Weights of a small mixture-of-experts language model, trained from scratch on English Wikipedia: a variant of Adam for the experts, 7195 steps.
Below are experts of layer 2 (counted from 0) of a mixture-of-experts language model. Rows are named router (the router's row for the expert), down (a neuron's output weights, with its number) and show model dimensions 192-255. Each number is 128 + 24 x the weight over its row's rms, rounded and kept within 0 to 255.
After each expert's rows: a language model's description of what the expert responds to. This comes from a sample of Wikipedia text that the model never trained on.

# expert 20
router [129 133 123 106  86 114 125 111 157 102 144 133 133 141 118 120 126 101 160  95 104 108 152 134 109 133 105 104  97 163 112 137 170 149 167 135 145 147 112 102 135 133 138 140 157 114 144 154 117 176 157 112 157 164  90 159  98 155 159 115 117 101 107 139]
down0 [167 149 131 166 112 132 133 107 105 100 139 138 115  96 138  82  99 119 202 119 146 115 120 161 129 122 145  80 119  67 104 109 115 150 123 106 146 146 167 110 133 151 176 123 145 113 147 144 134 151 176 140 114 118 125 123 152  93 133  97 120  96 111 120]
down1 [146 127 121 118 183 148 150 139 168 151 136 137 142 133  84 163  88  75 112 117 171 153 137 127  97 157 113 113 100 177 134 162 120 131 131 144  83 129 147 114  89 145 127  88 174 103 149 113  89 147 118 162 112 154 153 141 155 137 138 127 107 103  99 101]
down2 [111 131 120  98 146 128  85 112 103 106 139  72 116 154 153 125 150 131 140 138 129 132 131 106 151 123  99 113 151 151 128 106 164 106 117 118 134 130 146 103 131 111  98 153 126 125 122 137 130 110 136 104 103  79 107 136 166  83 137 145 137 122 124 107]
down3 [120 141 137 120 130 149 117  63 144  84 113 108 124 159 200 125 115 130 137  89  96 173 116 145 133 129 142 150  96 122 144 154 180 124 137 138 126 122 141  98 158 119 117 132 141 109  77 127 133 120  89 163  94 127 107 173 132  89 126  98 110 145 135 133]
down4 [115 134  99 111 117 150 132 117 134  89 181  69 149 141  90  80 111 121  66 157 116 152 105 140 169 122  92 131  87  95 140 159 131 136  87 193 137 176 195 145 143 109  98  96 111 140 161 134 138 125 152 109 149 181 112 126 146 103 139 159 142 110 149 112]
down5 [ 74 119 120  76  93 106 143 126 120 120  96 100 103 154 172 147  98 116  97 114 190 135 125 115 152 125 129 101 155 113 160 137 146 151 154 134 141 109 129  89 119 139 168 111 145  99 116 139 151 149  97 102 138 166 134 150 100 142 105 124 124 136 121 119]
down6 [127 129 110 180 116 128 128 122 143 109 117 163  98 148 151  77 165 160 104 124  90 178  74 101 168 100 130 130 144 101 139 149 140  96 119 186 137 102 119 122 152  88 103 120 169 118  41 118 126  97 118 134 136 118  70 171 124  90 141 141 126  92 123 143]
What it handles: Dashes, slashes and spaces between digits in sports scores, tables and date ranges, such as 2–1, 0-1, 2/23, aged 74–75.

# expert 26
router [195 152  86 158 125  80 119 145 160 111 100 117 101 155 107  97  89  79 152 127 119 110 135 172 115 175 131 117  99 154 105 138 142 157 153  79 141 160 111  98 117 120 137 138 133 113 124 143  85 142 146 100 135 143 125 163 113 152 140 102 108 116 131 155]
down1 [ 96 101 143 167  91 160  97 158 129 117 154 109 164 139 135 152 133  93 110 149 165 138 145 135  98 135 150 111  89 130 145 136 138 135  82 121  72 126 120 138 161 113  96 133 154 166 107 114 119 154 137 111 116 105 129 154 138 110 134 118 107 132 185 130]
down2 [118  87 129 122 146  99 158 143 153 123 149 120 157 128 137 134 132 133 255 167 146 122 107 112 132 141 116 117  99 143 157 157 129 171  85 112  98 134 103 115 101 130 118 140 145 115  84 120 122 151 134 115  65 121 136 108 118 105 110  96 123 151 111 154]
down3 [137  94 129 150 135 120 163 116 148 115 123 136  96 113 158 109  98 149 156 132 111 126 151 102 190 143 120 125 108 136 100 145 115 135  53 113 104 159 173 129 107 130 144 110 136 128  91 163 151 142 168 141 112 122 137 128 100 115 134 139 112 168 136 132]
down4 [128 178 118 119  91  99 106 108 134  91 132 126 127 142 124 114 116  99 153 139 124 133 122 167 157 177 155 114 107 118 111 111 153 160 122 123 101 105 123 157 101  83  93 141 101 156  97 136  80 122 126 206 102 168 165 113  99 143 105 109 144 135 169 143]
down5 [115 135 129 156 108 172 138 133 108 135 119 109 160 127 155 119 139 100  56 158 132 125 159 140 124 105 168 108 105 135 114 131 127 141 122 103  98 138 148 154 148 118 142 104 155 157 114 131 115 106 156 101 113 110  97 146 149 117 133 148 104 115 176 128]
down6 [170 112 154 115 163 121 135  95 131 126 180 120 117 139 134  98 119 139 130 152 150 127 143  97 138 115 136 113 128 130 149 130 120 157 118 104  91 134 131 123 130  74 117 128 138 130  49 121 138 125 118 173  88 139 133 174  99 108 105 155 100 157 172 158]
down7 [118  90 146  91 132  96  98 141 102 118 142 114 160 150 144 121 117 133 184 109 113 146 129 144  89 133 175 127 104 141 129 146 126 146 115 114 117 142  95 112 128 125 121 122 137 152 124 137 138 158 148 145 102 121 141 156 105 122 112 122 137 122 128 175]
What it handles: Capitalized first word pieces at the start of a line or paragraph, such as The, He, In, and list items starting with a capital letter.

# expert 12
router [171 169 109 153 106 109 109 145 162 121  87 134 111 137 119 131  99 100 164  98  92 132 146 140 101 118 103  81  63 135  90 149 151 159 156 112 128 128 114 122  95 162 148 143 150 117 150 133 122 150 132 128 143 132 119 155  99 132 144 104  97 111  84 159]
down0 [130  75  84 153 117 106 114 118 128  57 136 111 166 138 152 130 121 161 202 147 121 119 129 121 141 135 150 140 112 158 137 109 120 176  80 111 122 158 148 175 107 148 141 103 154 130 121 121 120 168 132  97 133  93 163 122 112 150 109 118 131 107 132  96]
down1 [120 120 147 113 130 105  80 115 168  79 121 122 111 158 154 115 128 102 153 116 115 159 136  74 159 128 121 156 119  95 115 159 113 140 111 122  97  94 123 105  89 147 132 129  65 120 136 142 177  94 103 153 161 138 124 131 120 121 129 154 112 157 103 129]
down2 [144 149 105 125 112 143 156 155 103 137 121 132 112 151 116 138 117 119  92 124 138 130  81 156 133 119 122 139 143 111 115 150 158 128 127 170 203 121 133 176 137 106 124 103 164 105 131 176 132 110 115 137 150 134  94 150 135 143 132 123 140 145 143 136]
down3 [118 106 134 131 172 138 120 128 101 129 161 111 142 116 125 177 130 101 134 178 133 108 138 141 152 107 101 122 160 141  73 126 104  93 127 103 130  87 142 129 134 138 127 106  90  99 127 134 107  88 208 122 178 135 113 168 130 142 107 117 107 115 165 108]
down4 [110  98 164 133 121  83 132 134 150 112 149 172 114 194 131 166 154 136 111 140 143 127 129 128  90 140 162 112 144 141 117 149 136 122 147 125 132 137 128 118 146 174 117 110 126 114 145 124 163 148 145 178 157 145  95 137  99 121 122 122  88 148 169 160]
down5 [122 126 102 127 173 139 105 144 113 129 151 117 116 126 107 114 123 181 175 126 127 140 123  99 135 111 111 117 118 117  95 132 116 111 165 115 152  91  99 154 147 114 138 121 133 123  98 169 121  64 158 113 115 136 113 133 115 170 105 135 137 124 128 102]
down6 [157 141 125 145 104 111 113 142  79  86 136 136 109 122 114 171 115 114 148 110 150 155 166 104  89 109 172 125 139 133 143 126  98  91 138 147 148 137  96 175 152 170  95 115 143 120 149 151 157 129 174 111 115 130 156 142 123 135 165 144 109 112 125 145]
What it handles: Adjectives and suffixes for politics, nations and ideology, often in party names: Republican, Democratic, National, political, -ist, -ism.

# expert 19
router [138 159 123 131 122 106 111 131 157 114 121 163 106 167  70 103 125 113 155 114 125 136 113 132 114 132 120  96 105 172 105 151 125 126 142 129 152 153  86 125 109 120 150 148 154 122 142 141 125 136 150 101 150 139 107 154 116 131 168 110  98 133 125 155]
down1 [109 137 106 149 110 150 134 109 145  89 157  73 105 124 135 130 130  59  35 121  77 164 101 128 117 124 179 160 122 125 162 136 110 113 133 193 131 172 115 133 115 118 122 123 138 150 135 121 135  92 102 118 111 133 146 162 138  85 150  77 119 131 132 165]
down2 [139 129  95 126 127 152 113 128 133 116 104  83 147  75 146  80 132 112 110 120 103 146 125 104 104 126 130  72 131  97 144 114 111 130 121 103 149 137  72 170 121 119 130 144 155 157 122 134 122 117  94 105 134  99 144 114  95 122 137 115 145 116 110 107]
down3 [129 136 115 141 134 170 100 142  86 126 111 155 125 155 140 137 192 143  67 163 105 147  82 135  99 157 116 121 142 164 166 125 172 157  87 108 149 112 113 149 113 180 143 142 106 120 152  97 125 102  99 125 109  83 111 106 132 148 116 149 108 111 125 131]
down4 [151 130 113 147 140 152 123 110 121 104 122  87 119 119 136 111 153 122 109 104 103 157 100 139  87 158 126 135 156 143 116 155 141 113  99 151 122  93  96 136 155 142 131 104 150 138 140  99 168 152  86  96  87  56  83 129  78  72 150 146 110 129 142 102]
down5 [ 86 131 161  95 138 131 117 100 135 134 179 148 122 140  94 150 161 107 105 139 134 116 124 172 135 122 143 116  96 106 103  91 125 120 155 132 101 102 154 193 107  95 130 101  89 152 119 119 109 113 110 184 154 137 148 167 133 108 141 109 138 149 119 122]
down6 [111 129  86 132 106 137 135 153 132 148 152 139  96 140 134  96 149  91 133 106  79 146  81 128 147 147 133 143 121 124 126 123 143 149 125 147 150 166 104 113 161 156  93 188 139 156  80 126 142  92 178 104 211 163 148 196  69 113 147 123 122 141  77 134]
down7 [128 115 128  89 152 139 107 134 109 128 102 163 115  98 111 162 145 153  65 140  85 109 149 133 117 116 107  79 151 150 148 119 109 129 116 111 134  99 119 158 106 133 150 134 130 138 108 161 137 114  91 108 139 102 125  85 137 109 129 145 144 126 126 133]
What it handles: Two- and three-digit numbers inside statistics tables, scores and match minutes, such as 65, 85, 43, 61.3.

# expert 31
router [140 151  99 122  83 106  96 147 163 103 104 134 143 133 112  81  96 136 167 113  92 113 177 136 103 152 125 107 103 149 108 143 158 156 157 106 158 145 104  90 138 131 160 171 152 125 130 161 115 144 157 127 139 138 150 137 122 119 136  99 120 110 114 178]
down0 [120 182  90 115 137 151 180  92 108 134 145 136 137 137 131 125 125 110 122 123 162 118 135 145 131 126 135 137 130 104 130 120 101 161 126 107 177 117 126 105 143 110 150 128 141 123 142 156 124 177  96 109 145 138 155 158  81 177 135 161 139 129 107 134]
down1 [ 93 168  76 177 127 169 149 173 136 142 134 160 102 167 136 109 145 152 152 127 139 149 175 132 181 140  79 129 160  86 114 144 145 144 124 106 136 164  98 180 189 145 131 106 151 139 129 144 102 131 175 140  91 148 120 172 120 133  96 105  93 150 128 168]
down2 [ 68 146 137 129  71 125 139 119 116 104  95  86  84 135 136 119 132 116  83 176 116 104 110 102 120 191 100  99  66 104 113 131 135 137  84  99 120 165 122 146 171 119 107 141 108 144 112 125 126 125 138 153 135 111 138 175 123 145 122 118 134 129 140 161]
down3 [120 140 123 111 135 130 167 146  91 131 147 132 101 109 118 143 147  82 153 155 114 124 132 124  94 128 125 131 155 118 137 155 118 130 112 133 111  99 172 117 151 121 120 136 137 114 118  94  93 118 120 152 109 153 129 103 129  90 139  80 119 124 145 111]
down4 [142  82 187 132 114 124 129 111 142 124 130 132  85 151 105 173 147 114 213  58  97 127 144 137 138  88  86 117 144 176 108 149 115 126 137 135 104 124 133 118  82 137 128  82 120 154 146 144 171 131 108 103 105 125 123 104 130 108 121 158 143 134  93 120]
down5 [143 118 124  96 129 153 109 119 113 118 165 160 161 127 155 127 107 113 118  88 140 142 141 105 109  97 121 144 173 114 108 122 137 112 137  86 159  93 141 126 158 157 116 130 101 124 161 114 119 138  99 136 100 142 121 118 142 101 171 113 102 137 138 133]
down6 [143  61 154 114 131 103 115 120 143 126 119 109  72 162 119 144 137 107 197 122 117 122 134 141 188 104 136 148 129 140 135  88 149 113 144 126 135 148  88 143 143 124 135 120 147 116 160 117 128 164 151 132 135 136 151 152 113 150  93 122 138 141  71  98]
What it handles: Spaces, in, on, from and month names right before years, as in Founded in 2008, 15 July 2011, 1 of 1611.

# expert 33
router [150 115  88 150 120 129 118 127 160 112 120 134 119 148 116  89 113 113 162 106 103 113 167 174 135 142 115 123  88 143  75 165 154 132 146 144 131 126 104 107  86 149 146 143 151  99 124 153  99 145 146 123 139 132 109 184 133 132 128 112 104  90 137 151]
down1 [156 128 129 124 157 144 130 141 104 167 114  99 135 128 131 164 155 139 150  91 104 130 161 115 122 120 110 158 116 103 177 139 109 133 116 158 136 155 123  93 132 171 112 122 107 129 143 123 196 147  92 156 129 167 111 131 143 101 127 114 109 145  92 143]
down2 [142 177  80 116  94 135 130 106 123 150 139 123 149 120 145 139 164 111 184 101 125 135 132 125 163 149 136 138 135 105 112 145 119 117 132 129 162 128 160  91 116 143 120 127 114 119 154 106 153 137 140 149  68 108 134  84 100 111 131  84  82 142 110 142]
down3 [153 136 157  96 149 120 155 137 114 125 106 149 115  84  79 154 126 104 154 141 163 140 133 109 140  98  65 130 112  88 155 151 117 116 126 118 102  94 112 110 112 127 138 111 163 111  94 147 132  71 104 117 122 181 133 146 133 116 139 103 133 109 152 123]
down4 [ 94 126 137 136 112 105 133 135 112 136 123 154 122 126 141 110  83 175 179 141 109 102 157 107  95  97 126 125 120 134 108 165 116 139 140 117 134 130 144 137 128 109 123 135 127  96 131 148  84 127  88  96 117 118 150  62 164 158 119  98 105 132 129 142]
down5 [149 125 101 118 100 164 149  96 105  89 122 105  69  89 134 159 115 147 100 105  97 154 132 148 126 125 112  84  95 140 135 106 116 166 155 138 121 134 144 141 125 120 128 103 123  85 125  77 141  91 137 142  89 105 145 135 141 115 122 180 137 140 117 151]
down6 [110 109 134 158 117 112 127 114 144 118 173 143 154 106 181 129 141 115 100 108 156 111 172 139 103 131 147 102 157 125 129 171 138 137 131 129 137 163 105 136 137  90 119 143 121 143  99 125 139 166 137  94 160 147 108 161  71 142 104 117 104  96 100 127]
down7 [138 148 115 136 118 109 127 104  95 139 125 171 140 158 123  85 143 143 131 132 128 148 138 135 118 137 141 104  97 137 114  88 163 129 149 144 171 137 134 124 129 112 128 157 141  88 108 132 122 137  90 161 116 117 145 140 143 157 143 118 148 140 149 116]
What it handles: Abstract nouns ending in -ation, -ion, -ance, -ment, mostly in legal and policy prose, such as arbitration, prohibitions, ruling, rights, damage.

# expert 15
router [142 178 116 151 116 124 101 131 147  89 105 133 127 157 143  68 106 127 155 103 110  92 154 139 120 159 141 112  70 157  81 151 134 154 172 113 134 134 106  77 120 146 151 170 148 120 118 149 123 141 148  94 117 139 138 134 106 162 138 116 112 116  99 160]
down0 [127 166 137 145  91 164 140 111  95  66 144  99 118 130  91 126 133 137 130 101 178 102  85 124 117 130 117 147 109 140 112 148 173 126  95 156 142 122 137 133 156 109 113 112 137 139  82 148 181 108 171 135 122 127 101 121 123 189 124 122 142 141 102 138]
down1 [141 136 133 164 130 118 132 163 134 113 115 140 119 106 176 134 138  90 158 143  96 126 149 117 120 137 123 146 132 125 143  95 141 107 145  80 151 138 117 113 101 130 136 136  74 107 168 137 170 165 117 131 142 135 107  76  94 139 133 138  81 148  88 130]
down2 [ 92 153 149 145 119 144 147 143 135 110 116 126  82 101 145 139 103  63 154 117 112 142 152  99 106 146 169 151 133 179 100 165 138 130 131  94  98 135 136 129 112 120 131 110 102 174 139 118 124  91 158 121  95 140 124  88  97 113  98 152 104 147 132 132]
down3 [ 76 192 155 151 111 101 172 147 129 157 102 133 121 150 109 122 124 137 104  98 117 169 136  94 116 143 132 119 158 116  90 119 150 142  87 132 105  84  84 132 108 118 134 140 154 178 123 135 194 154 127 142 120 152 146 109 160  92 113 158 114 140 112 134]
down4 [108 134 139 111 106  97 139 125 137 171 147 106 143 111  74 140 116 130  72  91 139 121 129 135 116 145  76  93 113 120 115 180 124 127 111 151 124 112 133 173  76 148 125 116 146 158 131 118 111  79 106 140 168 113 124  84 175 134 121 138 106 120 141 167]
down5 [165 150 101 100 124 138 120 125 100 130 153 141  84 118  94 125 109 103 106 110 139 137 101 127 136 105 121  76  96 151 124  82 115 122 133 152 133 163 130 175 187 127 108 154 127 136 173 126 115 125 129 124 121 153  81 121  80 162 117 124 109 107 111  82]
down6 [144 158 127 172 116 105 168 108 105 110 123 134 165 143 135 107  88 145  93  99 115 136 108 116 123  75 133 106 117  89 101 167  97 140 128 125  96 148  87 140 110 120 134 142 142 105 111 114 145 143 118 112 114 123 134  94 140 149 103 140 112 136 142  99]
What it handles: The leading 1 and the remaining digits of years in biographies, especially birth and death dates (born January 24, 1970), plus law, studies, century.

# expert 51
router [140 173 116 166 131 126 122 143 159 100 109 134 124 138  98 113 105  98 152 132 119 143 158 131 125 156 105  98 124 150 125 144 139 156 159 143 161 145 103  91 100 181 145 167 158 134 146 119 107 151 122 139 140 139  83 129 113 135 159  82  90 109 113 176]
down1 [115 113 133  97 106 113 136 144  90 101 122 134 141 120 203 109 124  84 153 150 118 113 145 153 112  63 129 107 126 120  87 164 125 104 132 143 135 119  96 158 126 142 111  99 133 141 101 157 135 141 127 116 114  85 140 139 100 105 114 179 106 154 133 160]
down2 [125 119 126 126 111 179 144 109 131 112 131 119 127 117 144 131 116 128 100 135 108 159 136 127 124 135 157 138 128 140 133 145 123 133 109 107 124 139 145 107 105  98 122 179 129 129 106 138  75 146  89 109  91 133 123 175 133 152 132 105  99 149 124  95]
down3 [117 146 132 100 145 106  68 163 115 127  88 147  93 165 153 152 143 166 111 117  76 147 120  96 137  75 169 102 160  93 163 136 114 102 153 155 176 140  95 145 162 138 136 116 135 139 139 133 145 120 139 164  82 102  90 130 140  88 140 180 129 174 163 117]
down4 [ 99 125 126 147 161 132 162 114 161 107 125 159  96 127 121 146 101 119 104 111 103 114 101 163  94 130 147 141  97 195 149 122 111 170 161  98  95 150 112  97 103 100  89 140 135 132 113 107 135  83 114  76 123 126 121 155 105 123 126 121 157 130 138 108]
down5 [168 150 149 130 139 115 121 140  90 113 114 131 127 136 175  84 124  93 130 131 114 108 143 101 130 109 116 119 134 135 137 136 124 136 101 118 114 126 163 144 123  77 132 141 133 159  95 136 140 123 169 144 142 152 137 110 114  97 151 113 126 128 144 117]
down6 [126 117 112 126 144 121 133 156 101 153 118 113  91 122  86 101 108 125 114 145 123  87 161 108 108 101 153 130 140 163 144 130 121 102  90 123 119 110  91 132  99 121 136 155 158 129 107  98 106 133 144 116 129 126 121 124 111 191 125 103 161 108 125 139]
down7 [143 113 106 152 123 125 129 151 172 104 127 109 100 140 105 123 101  82 119 140 156 160 125 114 120 142 181 113  90 127 147 109 143 132 163 163 134 181 102 112 131 132  96 150 134 129 117 132  93 150 133 150 124 118 108 136 129 177 111  78 117 100  96 108]
What it handles: Single capital letters and short uppercase chunks inside acronyms, codes and identifiers, such as CPTRA, TAMA, RKKY, MP, FC.

# expert 21
router [139 152 107 166 118  87 109 120 135  87 110 155 107 153 106 121 124 110 160 112  93  96 146 142 111 168 118 118 101 148  95 153 117 144 161 107 159 165  86  99 131 135 130 133 162 141 149 138 111 140 149 134 139 130 125 128 123 126 138 109  97  96  87 134]
down1 [145  80 128 116 108 120 107 155 134 106 100 150 190 119 135 112 121 160  82 127 138 111 163 114 126 114 135 135 176  87 159 160 123 117 134 140 108 102 117 119 137 154 121 129 118 153  95  92 100 138  98 114 137 115 142 128 150 162 120 141 158 132 182 131]
down2 [106 157 109 123 198 131 135 150 154 108 183 143 142 138 189  61 120 129 133 126 120 142  96 119 121 159 108 102 160 133 135 104 108 121 142  96 129 140 145 128 104 128 120 136 136 156 157 113 138  82 124 165 155 165 142 129 131 109 155 110 109 155 145 156]
down3 [ 71 117 123 130 124 118 129 155 135 182 127 124 140  88 117 169 111 125 137 112 140  99  94  73 109 126  76 120 106 132 108 156 109 154 147 154 121 146  73 147 133 177 130 156 100 147 156 160 136 154 137 142 144 114  96  82 181 121 145 190 147 130 153 103]
down4 [130 131 128 147 126  92 157 119 112 108 135 148 136 130  92 145 136 145 139 142 143 118 157 175 152 115 163 134 114  81 115 116 130  91 164 112 134 132 196 148 129  82 132 111 161 125 100 129 138 165 163 136 127 164 159 162 101 165 100 131 143 142 153 123]
down5 [ 93 113  95 112 108 123 109 116 123  91 134 119 121  74 136  59 142 112 161 100 136 133 159 129 113 124 146 152 109 123 102 114 149 151 117 130 177 177 189  70 127 127  97 163 141 118 179 132 133 137 135 169 135 182 129 168 120  77 126 146 157 132 111 144]
down6 [ 99 127 108 122 132 146 147 123 100 120 153 131 139 115  89 148 115  83 178 112 158 128 147 127 150 103  89 106 139 128 126 112  87 150 135 137 108 144 138 141 130 119 142 113 176 138 128 123 113 145 146  92 114 132 128 151 148 148 135 108 124 137 131  82]
down7 [129 112 118 109 125 117 105 106 127 113 144 143 143 127 102 122 152  97  85 138 144 147 128 170 131 122 135 132 115 139 137 104 138 108 148 114 118 141 146 145 195  98 119 137 114 130 133  82 139 107 142 149 164 139 118 153 122  59  97  74 104 123 127  97]
What it handles: Two- and three-digit number chunks inside ISBNs, vote counts, table cells and measurements, such as 26, 112, 959 after commas or pipes.

# expert 61
router [168 150 110 138  90  97 119 137 169 106 127 146 133 125 108 105 107 114 173  95  97 101 135 156 101 173 118  82  78 160 120 155 119 152 167 130 147 134 103  98 136 139 121 145 138 120 135 139  97 129 141 114 174 151 110 149  92 147 143 118  97 109 104 172]
down0 [117 115  92 144  96 106 127 113  85 165 139 126 131 136 129 102 113 123 149 101  46 123 126 131 212 176 138  94 127 113 142 112 146 135  92 122 129 119 147 158 119 150 111  90 128  97 115 131 135 162 140 146  96 135 117 108 169 137 133 125 127 136 110 157]
down1 [140 179 107 123 169 170 153 153 120  87 100 139 126 133 117 101 123 146 128 121 138 120 146 168  91 120 145 158 150 106 138 116 153 142 137 160 177 194 121 135 123 120 129 103 136 165 146 110 143 119 194 151 153 111 143 137 126 147 171 156 146 137 157 123]
down2 [166 136  98 121 143 113 137 130 149 130 183 115 123  98 143 143 147 107  83 167 117  98 116 135 141  99  96 127 131 106 107 135 104  98 132 147 116 114 128 135 127 124 126 111 137 122 129 105 149  72  91 138 120 114  94 123 117  95 122 120 124 117 116  75]
down3 [148 177 128 151 129 120 119 107 145 146 130 144 111 131 157 154 151  86  67 134  71  86 117 151 127 100 115 107 111 139 121 158 160 134 114 134 106 139 138 167  77 114 101  90 134  94 144  84  91  87 113  86 114  97  78 145 153 125 120 145  86 125 151 125]
down4 [162 139 112  88 144 126 148 202 142 143 146 143 120 133 123 149 122 106 129 124 129 107 117 114 135 105 113 101 107 104 135 117  95  99 122 157 157 101 120 132  86 101 130 175 120 157 131 156 122  67 113 135  99 114 145  86 129 101 134 128 159 137 111  75]
down5 [152 125 113 115 131 113 100 116 120 137 152 148 127  94 104 100 123 176  92 167 168 163 101 144 115 131 124 147 112 134 114 143 166 137 154 103 153 126  85  92 137 152 146 125 134 122 150 137 144 116 141 135 187 139 139 102 140 110 124 135 128 141 113 126]
down6 [ 93 144 158 124 103 136 157 143 128 126 118 106 137 159 149 134  93 144 144 100 160 123 123 167 129 134 111 110  77 163 121 178 114 143 127  89 137 132  99 131 114 105 158 152 111 166 147 138 142  99 153 109 123 139 128 169  90 120 127 127 137 140 150 163]
What it handles: Leading single digits 1, 2, 3 of numbers in sports and census tables, such as goal counts, 2.33, 1,131.

# expert 57
router [153 140 127 151 125  95 104 166 155 101 125 141 108 139 100 111 106 109 155 106  91 124 142 125  86 146 134  78 102 153  91 150 127 142 178 117 143 150  93 118  85 141 156 133 145 110 157 141 117 134 122  80 186 162  99 121 127 129 146 120 108  90 110 145]
down0 [121 107 136 124 130 112 132 131 137 118 120 106 130 146 102 129 134 136 128 104 118 130 129 141 111 114 112 125 108 129 165 114 118 122 144 146 132 142 147 127 150 146 165 111 122 111 175 131 128 163  99 133 112 135 137 112 135 108 144 163 139 154 127 107]
down1 [ 91 199 133 113 123 141 112 147 120 120 142 140 118 145 196 138  92 134  38 136  93 114 101 114 117 144 124 163 149 135 130 110 124 106 153  85 155 152 122 109 114 138 122 152 137  85 128 111  96 154 140 115 104 148 128 110 121 162 133 136 110 122  83 123]
down2 [157 101  78 165 130 149  96 120 125 104 144 126 177 164 141 107 100 108 134 127 102 139 128 134 111  93 146 142 143 129 110 131 201 151 125 127  86 110 120 133 154 170 126 134 119 101  99 139 137 160 111 105 160 154 131 131 152 114  98 136 128 104  77 124]
down3 [116 151 118 134  89 105 118 135 125  93 130 128 163 141 157 125 121  64 223 141 100 152 122 104 134 119 156 109 124 125  98 109 104 123 112 122 120 184 131 138 129  96 104 149 134 116 152 112 121  97 116  97 114 130 159 109 133  94 136 165 105 114 133 108]
down4 [128 149 103 103 147 132 111 133 130  97 143 105  96  64 156 117 157 113 113 144 140 119 114  78 140 160 134 152 149 131 170 131 121  84  98  92 119 156 101  86 134 140 179 142  85 119 112 114 120 151 155 101 166 133 149 110 106 119 140 134 119 132 148 130]
down5 [111 168 154 121 118 162 112 160 143 138 154 151 107 133 129 133 145 128 161 153 116 164 124 113 133 119 130  88 150 144 112 134  84 116 122 122 101 154  90 157 120 118 108 153 116 173 144 103 140 126 139 126 141 142 121 110 129 127 107 142 154 106 151 128]
down6 [107 126 122 116 119 111 114 150  96 156 129 131 110 151 102 133 108 134 124 140 120 148  95  75 106 132  82 126 135 152 113 158 118 137 117 127 112 164 149  97 137 175 142 120 130 115  90 149 159 163 119 137 170 135 144 154 125 190 122 141 116 144 115 135]
What it handles: Small numbers that open rows of results tables after a pipe, such as ranks and positions in racing and league standings (| 8 |, | 3 |).

# expert 10
router [165 160 123 125 121 134 116 142 131 111 111 148 143 145 116 112 123 153 167 131 128 117 141 156  93 161 138 126 111 157  99 148 156 144 147 117 163 154 129  93 135 150 134 159 157  99 137 153  88 158 143 104 129 122 136 153 115 137 150 102 102 114 105 129]
down0 [135  67 156 180 131 146 107 151  78 135 103 125  88 100 118 134 105 128 111 127 150 139 134 160  82 198  98 105 115 155 118  78 153 142  87 120 104 127 167 179 118 144 140 119 129 109  91 122 137 109 137  91 129  87 142 148  68 184 123 121  96 150 118 110]
down1 [118  98 107 118 120 102 131 144 153 100  76 121 117 135 102 149 108  96 215 129 136 122 120 128 147 135  76 144 160 171 156 101 123 104 158 128 139  99  81 149  88 120 123 127 132 156 130 113 102 135 125 144 119 124 147 139 125 132 117 125 163  81 106 178]
down2 [119 153 111 159 134 154 139 131 110 157 119 151 127 100 148  65 111 134 132 137 157 131 103 116 133 134 129  95 138  90 107 142 150 147 114 141 119 125 124 129 137 130 151 159 153 105 120 144 141 164 120 104 156 170 131 113 130 132  91 105 134 121 160 134]
down3 [109 126 146 135 143 144  92 158 126 107 109 163 131 131 105 149 125 155 160 166 142 138  68 134 128 103 166 102 100 145 143 141 111 151 136 145 124 130 144 112 126 128 101 118 127 110  97 114 168 107 143 131 152 152 141  94 140  95 106 117 113 136  93 162]
down4 [136 156 137 113 133 123  87 140 122 157 109 124 124 116 134  73 114  93 102 124  98 123 148 103 146 155 152 133 163 136 144 126 127 130  99 123 168 113 110 151 115  92 159 139 141 162 141 119 127  82 134 128 140 105 163  97 128 114 118 119  93 113 108 179]
down5 [144 122 169 169 138  98 122 116 124 133  84 107 141 110 157 134 174 181  94 116 116 130 122 135  94 118 109  98 135 127 160 112 124 133 119 139  94 147 132 150 104 136  70 100 123 101 117 143 145 118 144 128 132 111  95 151 134 182 121 147  96 153  98  98]
down6 [142 117 137 106 128 120  80  93 138 152 144 101 131 127 119 135  94 104 169 103  78 154 150 113 146 114 128 143 117 164 133 132 139 125 167  85 199 110 105 124 121 116 119 132  89 166 138 129  96 125  80 169 124  98 150 131 129 150 145 111 123 158 149 122]
What it handles: Opening parentheses and commas before years or numbers in taxonomic authorities, dates, and conversions, e.g. (Hübner, 1813), May 30, 1966, miles (.

# expert 27
router [142 156 115 148 121 109 128 153 130 116 110 137  96 140 112 122  91  92 159  88 140 131 162 173 114 145 130 132 112 144 115 140 154 154 167 123 139 153  95 107 127 131 156 139 154 127 136 153 135 171 131 105 140 119 122 193 124 131 150 108 140  97 125 161]
down1 [132 120 120 137 127 140 138 158 196 180 147 111 102 113 158 123 121 156 155 121 129 134 137 114 183 123 129 136 137 163 132 137 160 142 113 103 117  97 140 144 197 156 161 154 182 146 178 116 112 145 142 116 114 156 129 127 157  96 144 130 141 119 138 139]
down2 [135 121 132 138 143 134 145 145 167  95 104  95 104 109 107 130 122 128 108 175 114 103 131 122 125 129 122 133 108 124 137 154  79 158 157 148 138 187 112 121  97 131 103 139 133 101  89 143 147 168 120 156 159 170 112 134 124 131 129 133 138 117  82 105]
down3 [111 144 112 153 141 136  91 146 103 107 149 147 120 155 142 118 141 113 137 120 127 123 138 130 136 121 132 178 158  89 161 150  98 122 102 142 204 135 135 103  69 151  92 162 134 133 129 116 105 103 169 127  89 132 141 139 107 106 147  87 109 112 119 113]
down4 [ 96 122 126 115 177 127 121  99 127 115 124 152 136  89 138 124  62 123 136 125 165 141 186 157 127 121 108 102 133 163 110 124 137 121 103 154 124 119 134 150 154 109  98 155 125  78 141 114 157 119 155 119 117 118 117 125 133 128  92 148 131  96 117 128]
down5 [107 122 160  86 111 153  94 128  80  94  91 139 108 112 144 126  86 148 211 145 124 188 121 102 160 134 161 127 137 115  99 110 130 156 131 114 147 121 121 113  75 137 150  91 110 111 185  97 136  79 149 105 135 126 162 109 115 154 146 133 127 129 117 163]
down6 [154 112 125 143 174 102 120 132  71 126 151 100 127 121 119  96 112 107 136 143 126 123  90 138 136 136 111 133 115  92 130 140 148 144 117 139 152 151 141 152 125 142 139 105 161 156 134 139 172 155 167 111 110 110 158 129 144 161 127 126 171 150 118 106]
down7 [111 132 115 120 118 133 109 164 176 121 175 141 146 107 121 127 184 157 121 109 130 155 143 140 130 158 121 108 122 103 102 135 121 121  78 111 106 125 113 121  95 154 157 116 138  95 151 160  87 101 115 149 157 190  87 132 133 105 151 104  60 138 185  93]
What it handles: Nouns for a person's role, job or relation in biographies and sports texts, such as coach, actress, pathologist, President, team, father.